Weights of a small mixture-of-experts language model, trained from scratch on English Wikipedia: 20 experts in each of 11 layers.
Below are experts of layer 2 (counted from 0) of a mixture-of-experts language model. Rows are named router (the router's row for the expert), gate (a neuron's input weights, with its number), up (a neuron's input weights, with its number), down (a neuron's output weights, with its number) and show model dimensions 192-255. Each number is 128 + 24 x the weight over its row's rms, rounded and kept within 0 to 255. Numbers have three digits each.
After each expert's rows: "gets" lists some tokens that make up at least twice as much of what it gets as of all text; "comes before" lists some tokens at least twice as common just after its tokens as in all text. This comes from a sample of Wikipedia text that the model never trained on. Tokens count by the router's weight.

# expert 8
router:131132139113132130138119124113131115152108139128089115085137112102117145160163136113138138142155121149124145093145109123170130108140141124099142145143146135196118125108114154148146126148121126
gate0:120123090130134120157179151125112163106120101106114130199167149144139154113097118105118123107129170148165121119095097144078134158118142112137169201156137109145110105111095094153095133120092120
up0:119162078118102121167138140129126105156178122126098150136131113111133128133085174128118107100136079136125143166121118126128118152116103131102135125095099085138129163125154067148109110110131126
down0:189169139104119084153168119121135104112132168124078136092134117183126135120072116162139131151119130153081077133112131122170135142152159075137128103131144122155150158104109160112125155157178119
gate1:143120136128152168123108142112116048119153134095103167150129136100126096141157146119117117112127088097068153118119105115160140134116122129143155123140092183137121134128137137142065111128134096
up1:104108129150155145096147137148135124169121155142115119134103143150153145113131109117156144118155147101149136107153145106103085160153136125093132119169142129123118110099098105126155131096104141
down1:094085177096133111080130152155139120105111118107106149123143135171168140129115112096146122124154153101139109155126187136123087113145106152143112150141169118132133082107113155146134152076110090
gate2:152114156158125112137078132103132131142201183117098085129116140104126129100118131140128128115116114111103131158150093086145127113081120167148122128154130116135180141104110126124095111140076073
up2:117155096107158109162142141151139127130175125163128165166118117138097126078125113129125132157109059175142160122148090144156173154155109103140111130148135116098153114121123135141155107119135111
down2:115129143141099117120151069168133127125133154109165122128121116141105139099146152116166116115123109108140112069171117128060152111150105084156123132144176106130123099127084124132129104117169075
gate3:112129126106185140152156140083154115152156065125143105123169187109117112119174122164109136174138110148094140159123150117146118089119129119159150125113186133149116108191139151106105115145129105
up3:104147168159127106095105122140093142127121108102124154143098109126102134104110141107142134131137130149138126134134124154124096141122121108141120131127160180104141138136117140104107144121105101
down3:129155118128160074142119114125134144150160110115111153099128167105149176154153143184113138180136142144100100154158141142149136140124087173147122124104139120128186130150147111136116101124133110
gate4:193163120109120128128137110145136157175069120136107149133187114138134139116112098139166096130133157155092118130100123105119122110152131117088148156145171113179085107118148106160088151101099119
up4:155104141134162168097115135112099142124152135134137112094122124113127162132110128089137101121135099144159138134157148128121108104124134134142138149110113128074131128187131149127148118134103127
down4:156146098142117137127141153167166116099165126084147130140136135146143141096114133143142118161118157131125135098154143161132161063109112122149108173141123123090105097128124121135122144122140131
gate5:112140126077131149116092120139072179088082151143102130096130148103150171054113116106094152141133089110094140139135108162094166080130124164103099145123079098111164124103110147139156108132122115
up5:124098155161103113147153145119162189103102113120113109152093103139119149129115125137115111147117136101124093099132165143112156170128142126140152123144109129177185110114142125106157129118171161
down5:097140173117124148135088144099121095104135146125089124145125104107138166130112080138130149111093099126147142145159141125098137123101111092129103150156157118141155055123144092097104109125128114
gate6:110110100170160124124144105073184117162145145108099137165061159115128109083169108147114124136081140144111108120150117143143185158113134150130114130175134120101116132105105072132133089081141091
up6:127138162148135170128147138176157140111138114139122112129151153144133072116148195122109100092142159089163127114112120111117149096116090125124119105163127125149100131122105109093104137127113144
down6:150144106143116117124142144112140157133130144088155130104130119090106146105099122120107117142135098130148156184133164140131091130090103083164120126177104122116133117151094136172127141125157146
gate7:133142145133123139140111151107169148139101129095139136150131120127160120132125113107134120147157086158123126122130124131173116110129125079100112104105090101061114112132098162108106121119160148
up7:133132137130141110132097119164146126142132128109099123083111132124189143109115178144079159146129162122179152126088082151157117163119115130096127130156148100108143143171088115127124102107157178
down7:078126110115139119141110144141095159123110126147121128080135158148140149152141130137099092133121134089162112150131148117139079133126156189112170151133153187148125104144120140168101106188105120
gate8:062133171132122136161083138142157123152130160124154079126095154149124173099136137114128127123163156141157097126144147131126096132142141102161118160132113104152104148121128160132094121118131155
up8:146087131122188122115159121082151150129149144164148088137115067134130144112156151153117122081152143108101153110097123141128145130129092136127132139135149086093113087116108156096128142166128126
down8:125123105111137160079110117090157143155163115142138111130124090123159137110123142155114151091087151098137084121102090119115147110115109121164135105122093134090161120121135119120170132157160120
gets: " ", "20", "19", " such", " so", "25"
comes before: "20", "19", "1", "0", "18", "2"

# expert 7
router:143160127089114122135109174132149132126123155130101104145133145140112104129138129123126121135125102156111120128159126141119114135104169103148146127148140150161142137136074082156193151136118143
gate0:102137140118166149081127156128145123107116110142118096119129137118126138137128127100115142148105121074127129075104123079151119155099115149118176117119111176138157153108118133132122131158091147
up0:132130140115151141147146134110141107185126116107154125145139128135150154112124156143141116104099131149130120123093115143114131104144170121078159102116125124115102124086135106166120167118124137
down0:106171162154168158118120121187140152114153122159110149104122092128142135124132124084113120203133147121134075098129135122117135134154148133192100155131121118127123088132136136138093155118071125
gate1:104140090108093094151130141120140103117117122135141147121124113140137158093159117137127148122146110149092123141136127142155133164135148149127171142137099137049125160101143140145146142134148132
up1:103124117120107119127118125145145144082080148132140107085144093128118142100126106100163084121129138125101137113142190089119107085138173135149141111143149128105107101075159118109142158159097124
down1:116193107100155143090137131123122136137125122131148123130131102132076149126104129091130183113142133059133106118131116112161150160087100073141137152101127118193134116155133097073145131122164120
gate2:088120147116095126121133121091140150128100111156115132113142164136174111146122147135106125132092146129127105149092125159123146105122097093135160114144114133142142139153179118113156170113133146
up2:154158164139142141132120134146147113122121143104148117150115157178138164071128131116126101137088158161128160137086137120157154079136113098132140128152140149163076119116119085142180160144123056
down2:087065179113141115156155108131123115164130124066153126108086153169124121098103112092130152124120158116138140099129098138128104106097076141127150137115103102164148087113154133119121128166113149
gate3:140126115116138145080074110175118127052121129145110144126160130173121146146111096109170146132122117137117121148107133135082118130138107093119150147112172136119143121106144134110122152159179124
up3:142155163174162161141094112123137145184119089136165092122179168135129127114109111104109114168082192157064110132130161154124150093100113121100093155149099117141060131166132125116111139126201131
down3:113094140130124151163115145108169131163092126136123140118122125129169147120134118134137121140081126116146106112119164118127156115082127129094127175155129102098125108118130133157186158152138120
gate4:125094130112118112138164181081127129124093094136069091136115116123099083102135151127138118133101125139144094129137133143141103123132145096158134126160130130096143130123158118129137130135110131
up4:137157123120091132135100122186144137139172104123181150096134137117146130175140150151128118136131134134155197142116098085122112109102109155123132169112131157142144120117131134109157101127132161
down4:162126117180134123103131119116140145108137127181120126103109124082122109078123140124129146113103153174151173126134153174080146128131135071156114123108116138150115147117132137121105125162097109
gate5:120142140128108146123155103104161125115076152147093076111146130116103099098115105103111096114129163117109104102168134138115102135107125107124167138148171097121135135087130149191099105108214116
up5:111171069137117073128094106120152089198136129129141124104128152132104162168121117120148059149136131144155129162143122108167125123115117114153107109124088115132118106149119124107120137137072118
down5:113109118113129114092132147106104166122086154131106115171148141119159159106123171111110146119118135138148077120110108148103148172098128127111140132129179156153104105093172113102152103137062106
gate6:083134110099075133113078121133121120136103184124137118081090158122161109114113127135099170103179095134121100123182153104118119174098133130132113095124092142123127146077151092122116124102077136
up6:156150157081140123111127139133143099101109122113088128127127097129131119154083154167165122130095116167155129117122152102129140144095142130148148150139118139153098117166149133146114090145165093
down6:116154128085052105081086146145113110099114143096095142149111137113106134130125130100109141098114097141089123110144105131160104124128132130108109140138132157136148122086133083123130150139138146
gate7:137136113180147111127131126171125130124170144112158154157151156119081114162106118145153121096163169132114096071134134131122149103138141157174144101124127130112140113129104117119098148122102134
up7:135112139103107159138128120153161166147137165104146075134125114126158138161107115181119118120136160150199150138136123148102133115116162132093111164160134106115130139040127154136115101111120112
down7:123147143162153101121089103153145138111162110123129121156197132128104119162137170104106158126129166089099102125100153103132134132117098118096169121149120097072127136147110096106072151149069138
gate8:175107156152101099129105104153148123126156148146127112096162096142138115098118119148115140161126139172111105113111086107121118153099084106118108108144095136104129109103150136137135117162100155
up8:145094139124116112159139138153118121113149125127161134138133122116118121150127107141175115133159097145105109125175125129187141139163125129131107086130114128136154125107151147117122142137159110
down8:088127138182159139145128153106085121126109137065124144113149116154104159118126135112147124109128125148135099106166113104110093090170166110130171121081121130169138115116127145115146137116109064
gets: "19", "23", "24", "11", "22", "25"
comes before: ",", "–", " to", ".", " by", "%"

# expert 1
router:119105157122133123132113055153120116151125121085146124146144095131134192144140121108126153146143106089129126115147137160080156111115162163097133162148175115106146122163118129140133148102092165
gate0:082098144144104134135102093111111134125140120119132100134136116113112142068131108161118093112103146107152144128075155116141137123120174182127110128184132119140092128127130136106099093100119142
up0:129123119090128154139160115118136127118144142118176112126153133124168116121128154115071127122144146130135095129083109137107129145107139074080124134149150105168128129142166134121164132133114146
down0:152095126127108104146126136145138164090135101126092151098136124132107136130126126166187144144149139116147107122163106095206118126150143096175127122142097145118162118110126190143145161089105120
gate1:158148136154106118125127124103091151122140146107095142149133085123139205147149153128092145074081142097142189153140124162110146115112109162133135140080142139136109136125148137120112135110073134
up1:135133124122137074152112121116122109110105149096164147083111156130137122139129142125156141101115097105096169102114142118065124132122159137118096188163142176085122094119162134115113123149142114
down1:098117107115131115130148114131116121151140147137148125134162121128146128115133145143119123136102064111118151111151119132127121135142110127122128172154118159089121142127158109104116133141145163
gate2:151145158138083146091125126129098119118152124103117093078086103150128136123147117123140139165115134118150133176149119103136122154151143128139108116153154105087145129080121125117134093133098141
up2:092166097151113107155104109128104110103105118139115128128146104123146114098117094118125110116156137112140177096141116099075120146139159150149127125144137120159123080120115117134122096177106136
down2:106142118146128124111184098102117131157131134136093142122113120204108161134098135121163139124103145089081100174102170142106051094120129136145113099139177129126120103102104108092153165178099140
gate3:162130074117151120168153132117150115146144112124113109092076162120136120125124121146113130150128182071150157141120120099124177135099124138123130139169176151127154134134116129131109130156127115
up3:155107118097150137156098151162148090074126150115125143121149111110108137100150107112130120120151152144130138129091124149120141078115146137194091142136164160190131091166145091103162125089140123
down3:099182121121147151103166129105181155115128123105142114145105203125096115150144126163131152161125142133127130101112168125179131132154133106104161153142130162142142134129146160146142174135071139
gate4:119061106169152161102089120179103136152120133117146127133168143138127127145170136127107151120091121133095095127134134121124131116123081128110140141136096184103157119121122118178101139107144119
up4:111143130149153104106136121154164144123140133100119128095128134115115164097130129109140105149117116134118093138117146140121095098154145087104151140152116126118131122145151101136121114101166113
down4:095157143145117165179172137101131100122125126144080160132078139127119147118072128136150102125138131167116146116112112131131089147119129185142134119134127095161148108145110114114146115163112126
gate5:150153099112162150144128097144104133141157124130119125094150118126183114094129123171134173133138112100125115120120113138119130122157160141080143135099129107105176172137105147092156131140143111
up5:183125119122100120112141129103150135143114142121121148150100138153112113158137132141146108125164136169138134145124149092108137093124121166108097100155112158119135139109154169165123102103102170
down5:159115135104105121146105131124107110130160159159109144125133121102173154156140143098160097143137128130074118068136116143136116170166164069132119162151155121144108103137152154128071130123112141
gate6:106100083112124108095131135147070121112113092122126116117124126115087160161130120068133110168113179131086109129165196117124101164132124159169110131084132140118119158117149144107100151144125156
up6:099120126114117112101124123095122134068104103135160134149147124146153111128108171135115115165108158086145145141122151119119116109092125096138129124115114096106159138110072138097137136076136126
down6:177140074129126076109125112165114134117140104106111110083111125121106138131131136100123075120137105109098131072162140112132098088103116130132165128134126148108125106133093128125141150113140143
gate7:137104122111094139173130121101111124130103108092147130130122107155146116128116112132171116133153117113116112097155132077137118157156151095121060164129121084157123115133142106130122102124087157
up7:114126083133136108124143126115145137158134126083154154135130086168128143197143136111101137106133142116116164113128105168126196138147133119138129117064128176108118142174144119067108133137102115
down7:111097115120103100137150156113111139081094138156060149116166139119162133139171122131144094091136152089140110154108105148175137154057120137128171171176152131148123135097082094111097125176134116
gate8:129105148092135067145077111110162091137185128099153134183110123144136116148129125117114098122098126137170151152186113146123111106109160136121077177135124151161174118110168094147121118134122161
up8:101161139143139113152108156131129131124074126145139152106122094117136117126143130140139088068110134146122136095134089147134101109096138121133075127125070180142158148124152120125120154146154143
down8:158125135113136120126140136118148147133141125154145095145126152114130107137105118121129154142141123079159126173153156119157131116103114072137120122099196105109097103092107163119117135122080129
gets: " in", " by", " with", "18", " at", "17"
comes before: " the", " a", ":", " in", " by", " an"

# expert 10
router:124109109115146128146089080121146105161129163148112111108135092124131103165126131141149144126126092123116128146182099177147151132143122096105138178155107123154126156194132139145103108087121112
gate0:130085116144131110113122056051094128116130124146139145145105127082140171141107134094098133124071112109137127105212121136111118111100109134104122125114159153140139137141128115142107061122130087
up0:123139113113115101152073105119152140129133134125130189154165146149105102089093140123111173158122134141153143158114135169115105147115122117084088150122137120158125084107148145063157133121112116
down0:111127151102173152108153154105118087136128094112169158102120100125134110118106134101162115095120139136101135111136099107129135118136172144131111102166133141103148138107135069136097137147149073
gate1:134125162110123161124141134144152141097111156136132146111128094102135125135163114111140125128152162109136114113146119159166131136108101124094135162200129088130101128104121137100115173139210159
up1:133154119105133189133120125108105114130183119111123098152101150121048160105076132147100132111119116174168186190090119114110134162110119162165132157106091191113157126115130134145147135104114135
down1:103110081128108094097135121132123113107172113087097136131135155119125144107133102176122091113116106160096135088151106111126134118134134085112112158087126111083136178150112128173185108151096110
gate2:129098096132122107128179086116159093108079090107133139141141121142117145142150097136152116097119100090158147118104126172140131143123151136110104115130148110112118093136114128108114130128121114
up2:110112162115103144092112153125147077090112091118108137159149150125110154121138138077116116130121123137122140142080140112126146137124128192127159119135146155102135119135118111111168123125131181
down2:137101110124119120114085118157175104147122143146110110148150153188113126132109183093129124128144143141090157118062138145121156123120100146084109123160112131118096081124087118114159139083171115
gate3:146119120157137129082172120154085058105127158135075129132119109122079112156129112124144124118147097125127147148116142176145040106119127161166173105173099126088124145110112141171163139111156127
up3:138114132136187135155088088131116144134123110143145133156130115105155110132130149137082110127093187123108128128150093141135124105110167116133157108141131135148123116179072162173120090083148094
down3:137124124117156098142106116136137159139160108113146135070139136101156154113116121151135168159141093187142096092145129112117093125152117135143069147113154142171127146156144086104132136128110135
gate4:064124096168134133154136177116185128155117074160148101161106108117103140129145125125144102132174100094113158157140138103125141176113155142114121169111108077153110116062127124122114112127165165
up4:116143143165141091115125124138110146138145081122108131102119138107146126135131135093139127106143129128087124154087136120094134116163112101118114157125139154077107114104139137120142148118191169
down4:116145128123157121102097136098155115169080082128121108144072128107101137126143134126113112133128079143122202113176132115143103159092131121093103141153167110117117146057090105078136151108097168
gate5:138148136127102162140068100164133125096130085159136153112053112145085128119161120154153081113178136120202110148188116137132153113149136123111159106151122144137130102129126088123095117094131080
up5:139078183119089139149124145121175108173115130129150155166142177164115129118111070143137133175134133150093139138140171162135139161123141100143106139150138139148107172115110110117069119154099138
down5:122119132183121112128192100101116156093129136110134145098113134144120144111149136113092130157111131140096086161110137092100133157151112129078093134104133101104152141152142133119167108132169149
gate6:185120160137144151125149146094149141132122115145141131097105109108107125145113141088132130106125115135121131148103094096147137138151134152107109137126094130131107119076110124149122099112119073
up6:110151136117141080120157117126128121119189160092124144129184120138149154141125077146127091105131134157118114088137112056150157147102161073127137113132157139097132148154142162120135129140105123
down6:147151149170108136088161119134130137115100089089117128126120128138118096082081107160138110132101115117110136106085168150129103152081106129132126110150166119138120161035154100163139165086116150
gate7:124127107127132138091173135108163144171147163093120147094144127084134110123128134136153137167120125089122145114100138130141142144161164149158108159178154093130166123149130135151154168153165119
up7:089173103104116147133130100138129136093118118125125125088128135152145138128143099109113097129143123118139145096109096151153148120100152105127135128129150100128137118126129111140121095104120135
down7:137129099128153122138130111118126120106188152125174122112162112122116109112132112150133100097099152134168105134132173142172161137122111123082125150112047117131144150128142110170093115126084100
gate8:165142172139096145150085115169098180091159160136136100111092131157138143155124119115114130116108104121120111148137151150123132175113117136130127126150130143125140150148115121137119099115153177
up8:103168112092134105146109146141113059129157113132096118147132114169151079119131134173104135162156142144090127130116118099168141172132156138128155115083171124153155125140099120102157105135150109
down8:145152117143169122105111120132162110129107065129133111104112131137150127108115148169135127163152146145113146111085129116122121089135151152120099114105102141139115099120113162124128159198099074
gets: ",", ".\n\n", "\n\n", "==", "===", " In"
comes before: " ", "==", "===", "The", " and", "In"

# expert 16
router:122134146132114136142110142143109116165105100141108149101150148137128124151111110113124144135116165135131128116125151119134148096130138109052113155123121189154130120140111154124120141116131151
gate0:154164117155139124168170181092148112192135135120129092160113126130142104126124082121096159139074126171105120137116103139143140167115124129119135110139115146129193149118127138093065128126142165
up0:136113151139105126110119143107141163157184124096122157136110140182131142109120110146131150111112093131093190147064160109177108154112147119169132125098107136130110144140148158133108133127107152
down0:154119144112169131123125145135155136093116118167092134108126168132119110072136123150102133163138151172147162143124148103119105120097149141125136127121148117134106148143173134129166133109126149
gate1:154119128112125124147111113162111133169149146124156130106128130157110170063080094121151143147101137152194127120115145120141168091125144166160173114099167115105139113165112151172153169139104136
up1:112181137175183144102129124118121165125167129148109192110138135132113098132146078160151109096113136172091113130099149123135139133136154126119147138114147106132153095110117118091128139113116099
down1:173159155115158103138115122149147096140106124142171162099139094156083129086096136114090160151109118128138112153171152115124165117094183150123155125145113133152155125131108196157101168131161128
gate2:121168133119113114130095103136097122128126121165152106150108144079147150094131147127115079129179122123119139134096180044091137082165099184131121123155091115163106136139169150179157120146123155
up2:170141115125122123127080134145122136124176151165124123129140108143144143070084085141147128101135143163102121120128135087128126138129099089069166150111107090100127113124201139156134136140099165
down2:162144096159105126139164125130090098133111098135108126143106137135135103105137134165133143139084144131121189105107148139100139140132156127172131137129127107136107167133131119154129147094143135
gate3:161159126129080125118162124131144085117132129107134147144177135101138145124092090105114146122133118141131134131150174160104126110141089122118139120149134115122131109152105141115063128146107186
up3:085088135113119067092148164132118142132110139108132149101135155155142123143136078132144125069123136080160126149134163115108126179126101143160129138142150144120159105107108138100151101122115124
down3:133113121157116101119124101102146141105136103148117160120117150100143128113078109088103127128113143123151154159137122136127158122125163111136116111169151132157105174124088161108137122097135119
gate4:132122129090138132161116100134136144127133167119173164119092099158108176108139094131123193123102111161102081129121130150154136112142112126096141107134121159100108125101122154082142100161210139
up4:128108121122134165174162154087135103131143167110125101065117124075106111094188070115129098125135114121107125122149167128124111106136105169121183143118120108139138155147114070113129101081184098
down4:096168131170110099112152130157125086131133177142096139122095147169142114165104178160111169131146082142149114142135130131166121150114135101156112141184141155126140092133140144119126114137126140
gate5:118121120117142109130120134115119103125134140125136129106088129117163166115137156093086149102154131110108165124147123119068133143132164156135143145083128138099156089125128108119125114150095091
up5:150115126152087130114109162131163152138140145084138129089144131132087113126165159128117134158127147090155150107101146154115094093113139165119086153180133146137124108131092129146163120145132116
down5:160140134173145081151152133192096142169115157150121156123128145123108100138138120141145084107128159155145109136080176121168131110125124175127148117129093109142196133117132148089127134148182217
gate6:105109132093129167139150127167123183154085132096159127161153133126154130143069096128101118164146127116155133124095124102115163157137121148135116115115119160122133114134152104110090149157169122
up6:122122128135160156070122158111133154159124081120102130141155140136182122078085117140137110144142124153132160123159130125137133138118109113164088173138143135134167119117144132102149113113126155
down6:111109134091157111171149097141176135162152124157121121126133150090084136149144142118104121111141170121096094147100117160079163132154147139151139123099100122120148111127123148169132118124120102
gate7:166136156091132128122100134139095138140134132124210123131150146105107094129080141147136146096077122143142164158141117141096131143127123119125144138124115170156135124105103124085107089105110160
up7:154106136108096113132182150092133128129139137130166130125104129170147135082132184124138070149147147142135147109114135118129107135125143158136137193166121134143142120151118155159186113151091143
down7:128131108137143107182134151100092176132141109125143138141154142043113079089127105108169146121124128129118091138123122147124151155117112059113144169109119142132135169098109118143114136103123098
gate8:136113128132132115160114092182119114138134151152080134102102137094151117148101099106090111125116110144127123124127107123116157154117137069129130106137145131140136133157110144158126135121132141
up8:184111119067175125105118088132098145163127129119121103098125136109169124120152078129172128163107122097149152162084099127113116126089142101115095146131134143139119117157097155142108099117111149
down8:143120164101119097079140105141099148157083148163114082102124128119117105105144117119139103175130144120139117144129152090158175117128120088129100093104132148137143124133132134131147124122122115
gets: "-", "0", "2", "4", "5", "6"
comes before: " |", "–", ".", " |\n", ";", " •"

# expert 13
router:178143140113133130096104125162169113123094137146137117123145154147126145153111117112130181133142168138104125154144089166135138138121104113096150126120126148158128136131133106115133123118122135
gate0:103119154113145129124080139161160088108125110118174129149105122136105112106123096156134119107133065140115142117154146117117142120142100115152133185155113133106124091130120112089113138146192166
up0:129103102116115115162118124122074110138126141106119127109164195098130142128129126130119145127103110124130126083111081152107155157141105144137124142140136178125144118122122155119169138099132142
down0:136114167163128146119108117136135139132146069155126122149088149138160140107129116122152124121141123083131116155108156092155140127123104135089115131084115136168134168128085141114134124156140095
gate1:149166156126119151107132082122191115131083103151128124127132129161071146170094130139106153092121085158102133113138098116124198128108125115061150143134143159146154144154152161124100130173135091
up1:140098102109152107131138120131114098154097176145112101133082154128156119097122152077126149121141140141148158139135126134114159172069143162167127114156108140084113104096117116148156120141058109
down1:169137098109120138111123051152184134129096085116110129096138123151121133181141104158118107134139092154123101130128132127104161115131103119115113111137164144115119136143141133138122123110141160
gate2:167102159179134109117179141114145089087104167132164138129130109119105112155056138174119137084153087100116131045114153132123123127107185133125130119113116126137153117100083135095138122117115136
up2:095112139139134124129093143145146125168126184151147132105144143151138094117138176169114137095149136083095125152112147177155152097156153126148121138130144114142133106072114166117094157142092111
down2:107104099138134087143146103057131150138163125140134132131120106136117162115147123123142100128096174160138175150125136130098124120126122116129115123106095054148115136129150144109098156128096132
gate3:109152120171127120143105107151133121167158148154180139137120139098128139165093117126104097164161129134055161133061106142104128123139087130096141158124126150159147099157105144125111127101142120
up3:113173105079098144163098133125184133158139125116080132140123111140141145087098153125138143134149104118136124158110108123149074117143095085124145134178130137107121110175135123098097140142121123
down3:141154100093124121136151159107109076135149124137140120155123170132097085134112125137126099119117152135124103105130116135152167128139145138130111149092176153103169173137094126141075112156145120
gate4:081145113155169084101083088117124137142095144139154153139163136129136119094089117135139132137172143101153102162128107145153124139123156153129114121135100136127099129089153156132140133118129113
up4:122098161133096125080189139140130122114101116138101157121066123104097125071146125133159113144117154130144165143102148163141152141119119145108182085170144111109127134106164088118124169142140089
down4:138111118100119130168084107077110066163134118142181116127145157134137130198127153121142177129138104138145118113149123134060115116129129114125080149150097172116092078148102121152124162185099137
gate5:139114138136129110120158154145147117095115118144132094128164159149124086128154137132126112133146112100147114165173090168143138124116128146136109094093163132118178125147153089158137077105093141
up5:136084134114102123119195115110163111131135147138149112136141096142104126159137105124130151120079156147182123132142130087129143095131146107127139153118204184104149114101148105129148093113095165
down5:118165114158107099145150092145117066118079163137130121089147099119142177137112110132138133133128142136095142123114094123151094104145121114125128080082137136135105135104119145115130099137178177
gate6:146167138141135138131155163178120067165118103127126147142153099153144113131140110144105142106142110092124111128104137135152139086105123145081118140129150121113149174159161112130113165119147110
up6:153098166167140111112106117150111115114117139135104124138091120124138127121139139137123097155131128132092161138110170136146134154110121117111114109114103130160126124155129130134134148160105164
down6:163114163144129165118146126132130115155179131149128150125165124169115114158137154120110142123129107113123127125178125119142118093114146113095196123143104115148121146136107117162153132116134133
gate7:101116120142154138141085114153119160127114123126151109145097121129134117118117140089133116117103096123155144137136123148158118124179155114120142124130135200132116136124119091127189144139086102
up7:131120127135068124125106160124120158107116126174117138107137146112112162145099115164135194147125190119115090148159121157128174200099147093118163139153123102118149116145124130166137142085116151
down7:177193110146088143173096098144115117125105144147125109083117140121105125085093186158176158148127124130088120136147122161136121205130117126143135120175156133147143136115163125111182113068128118
gate8:136148152109116101116133092155160113139117115122098115092135103135102153098156161179093154107094090123116132111142172123099088144126056109108128142115110169158143119106119129179129146106104114
up8:124155141155091073115126135077099121148147150118143158182146143117116134106144124145106088140175142120143129159119079102127124111100169121124107139116146141120070129122148122109070151128143156
down8:127129162171086119129162105110116139089131164122085150106113138136110136083115130103114116123122143103122163159105091113133059158092156160073121132128165128152106093112112151140173132115128127
gets: " |", " |\n", ";", " from", " /", ");"
comes before: " ", "|", " —", " −", " +", " L"

# expert 9
router:156123096115104139136127149127139139167118180146107131126155129085114107147159165156125073151127109124141084129152069121152135087097091098130159181157123152132123135131129156132145108105118138
gate0:109131119094122145141100126122165062118122100150188108178164091133105139118191117131118126080127166126127116167189090154099146143136130133117158114108166105112092157131120122126129185150153126
up0:151125107142145094140125127154108111130160081122118094122120113111129153139184172145092102136133126138112108109100130134107111110105101088123144083132116111136160157174136160182121084161174124
down0:154152121129121120137114127145112121125121129130094126113158124152168100123096120173088128138171109138134133145120171137131126160117112058154145150114154105120114081124130140114156146167113100
gate1:097133136128161070126101115126103145171129120122166083144174139119140149145132145124102062135126164146157122159113142073103164138153143159134121112105121143117091128133118109152112094147142121
up1:127188154135146137166144102054128176152188076110152089138125148167078147122114136149101118081115163159087109147125127155118147123101092116116145122130150140142121139107137149127103144136112115
down1:134105110158111142130125167185145158113156108134100126146131141156153127113154164172131135135077073135129105120114131125103111112143149123170080144164122088125122164148145164102146114157146129
gate2:117110135110154090173124132148134152122140076154146142084113127121143071162142121137152130127135135146170122148176132188129141122159145097145112159123161144149160168141113086135129161131077124
up2:079134111148140142118112120143133117130097114129139142098108144144128171143159153142149157135153159168117126138206135126104115115122090093108127155185145146152164079176108132120101120136109164
down2:164146113133091119146089118206149126121138139181108148153108155060132084147107098154108099096090130099133144123102120149158137120127078137159112110108170142093114147134123076129153127150109128
gate3:132163149129101116120149066159144088169111146154122114134159137176118130155147162145101123143113150105131119134171120112128147106101106096166153165107140172081110100105093130096169103090142135
up3:095114139169144103095100115084151105135124111083157145101150138050111171131130126151116122137113147129066108115104173104079146132152130083127084157119122139129144142108101097131121121070133158
down3:124102146144125147096130160115152154157111136136110095161142165134078109184151113119114166130146129120122151134190125120111116094137114114189145106162117121159143126115121141162156145079141101
gate4:151087134188110164121131149094141130099146161162068148147137148148157135140167136142114134126082166151115102141168131097130096075107099129115153110134096152119140133136180140101182123123080123
up4:144143135128102103142126098098130158164132120108085110163110140102183147118143132130153133104118145116114090156094088091149112163105165155079126155138124086096091111106133117128102120102151069
down4:125139148099107130122101135171130061145136099121164132176119089135148116120131119101134128108121105136140090117154106117111138128158118137152124107164104146130113120113173134139144169143104100
gate5:102126106127152135157150125124186141166132134146155136090119159128161151156105117111134143101113125164111148129152137088100142097132086099143117145146093076100126155143156143092122160162122145
up5:153143118103098120113086132136134156142164140073125105132121187125185119078143092165144112125140136164119110094081137152124122124160116105081121153144097131126146095183168155145155103090139146
down5:129128118085149171121201148101132123117082169170132169117141116161083123114127143095108101125111137108124122150103164141142113133137125123135147127152147173112122122123109116145132137111122089
gate6:102127085178119175138146157119143114107137114101164133090109136140140116109108109147106128141119149123126085133147096123133161126108141104121105117138162101104134119146155140170144124084142152
up6:081147144157140152129099114118107095092124121166089116104110079134135102122135114129087137127111151148167084132111124134154116127126124179147134089154125123125147105152122129096083171156140120
down6:161078117148139122154136112119127147108156140113127176135141133113113155161099147098116095119103102171096087101139106131122107121163168107150142125156142080142143114129112141090126132135134139
gate7:143158149140119090150104123113122109143171150145119115125144109157131176107154112117105113123115139114124085102144120097109108094153111103119106140158126096109114119179105153164106152135114111
up7:098125145109111127159139148130110179138126127156102121126128117090129171117150120147110113114109126119135127152134123128116118146133096137145137078133115114111069126154127134107175151148121081
down7:152178137121149145144100125132111160112124107159124154127086084104154155104115167130083114132145148132115144187085106096123124150078130168112127106094077140114147126131125115107149154066156096
gate8:130170097128137114132145136097106140137120097142132135134116083158146104109149139126095144138122104142131135133091170070117147155136152121108116113122118105111122150139120107119146114147121128
up8:120133123127105072115107134098156130106167144134144099132121146133147134101113088156133125140118117125183165154128116133108098134137146103130132168143147153127156089174149125116123084108102127
down8:123091132120190120120144104139170114121143137167100109142113123100102147111114132134153139117111187103114124190150160123159136124129127155104109115124088107143147193118095136102122157143147141
gets: " of", " to", "\n", ":", " for", " \""
comes before: "-", " the", " be", " his", " their", " its"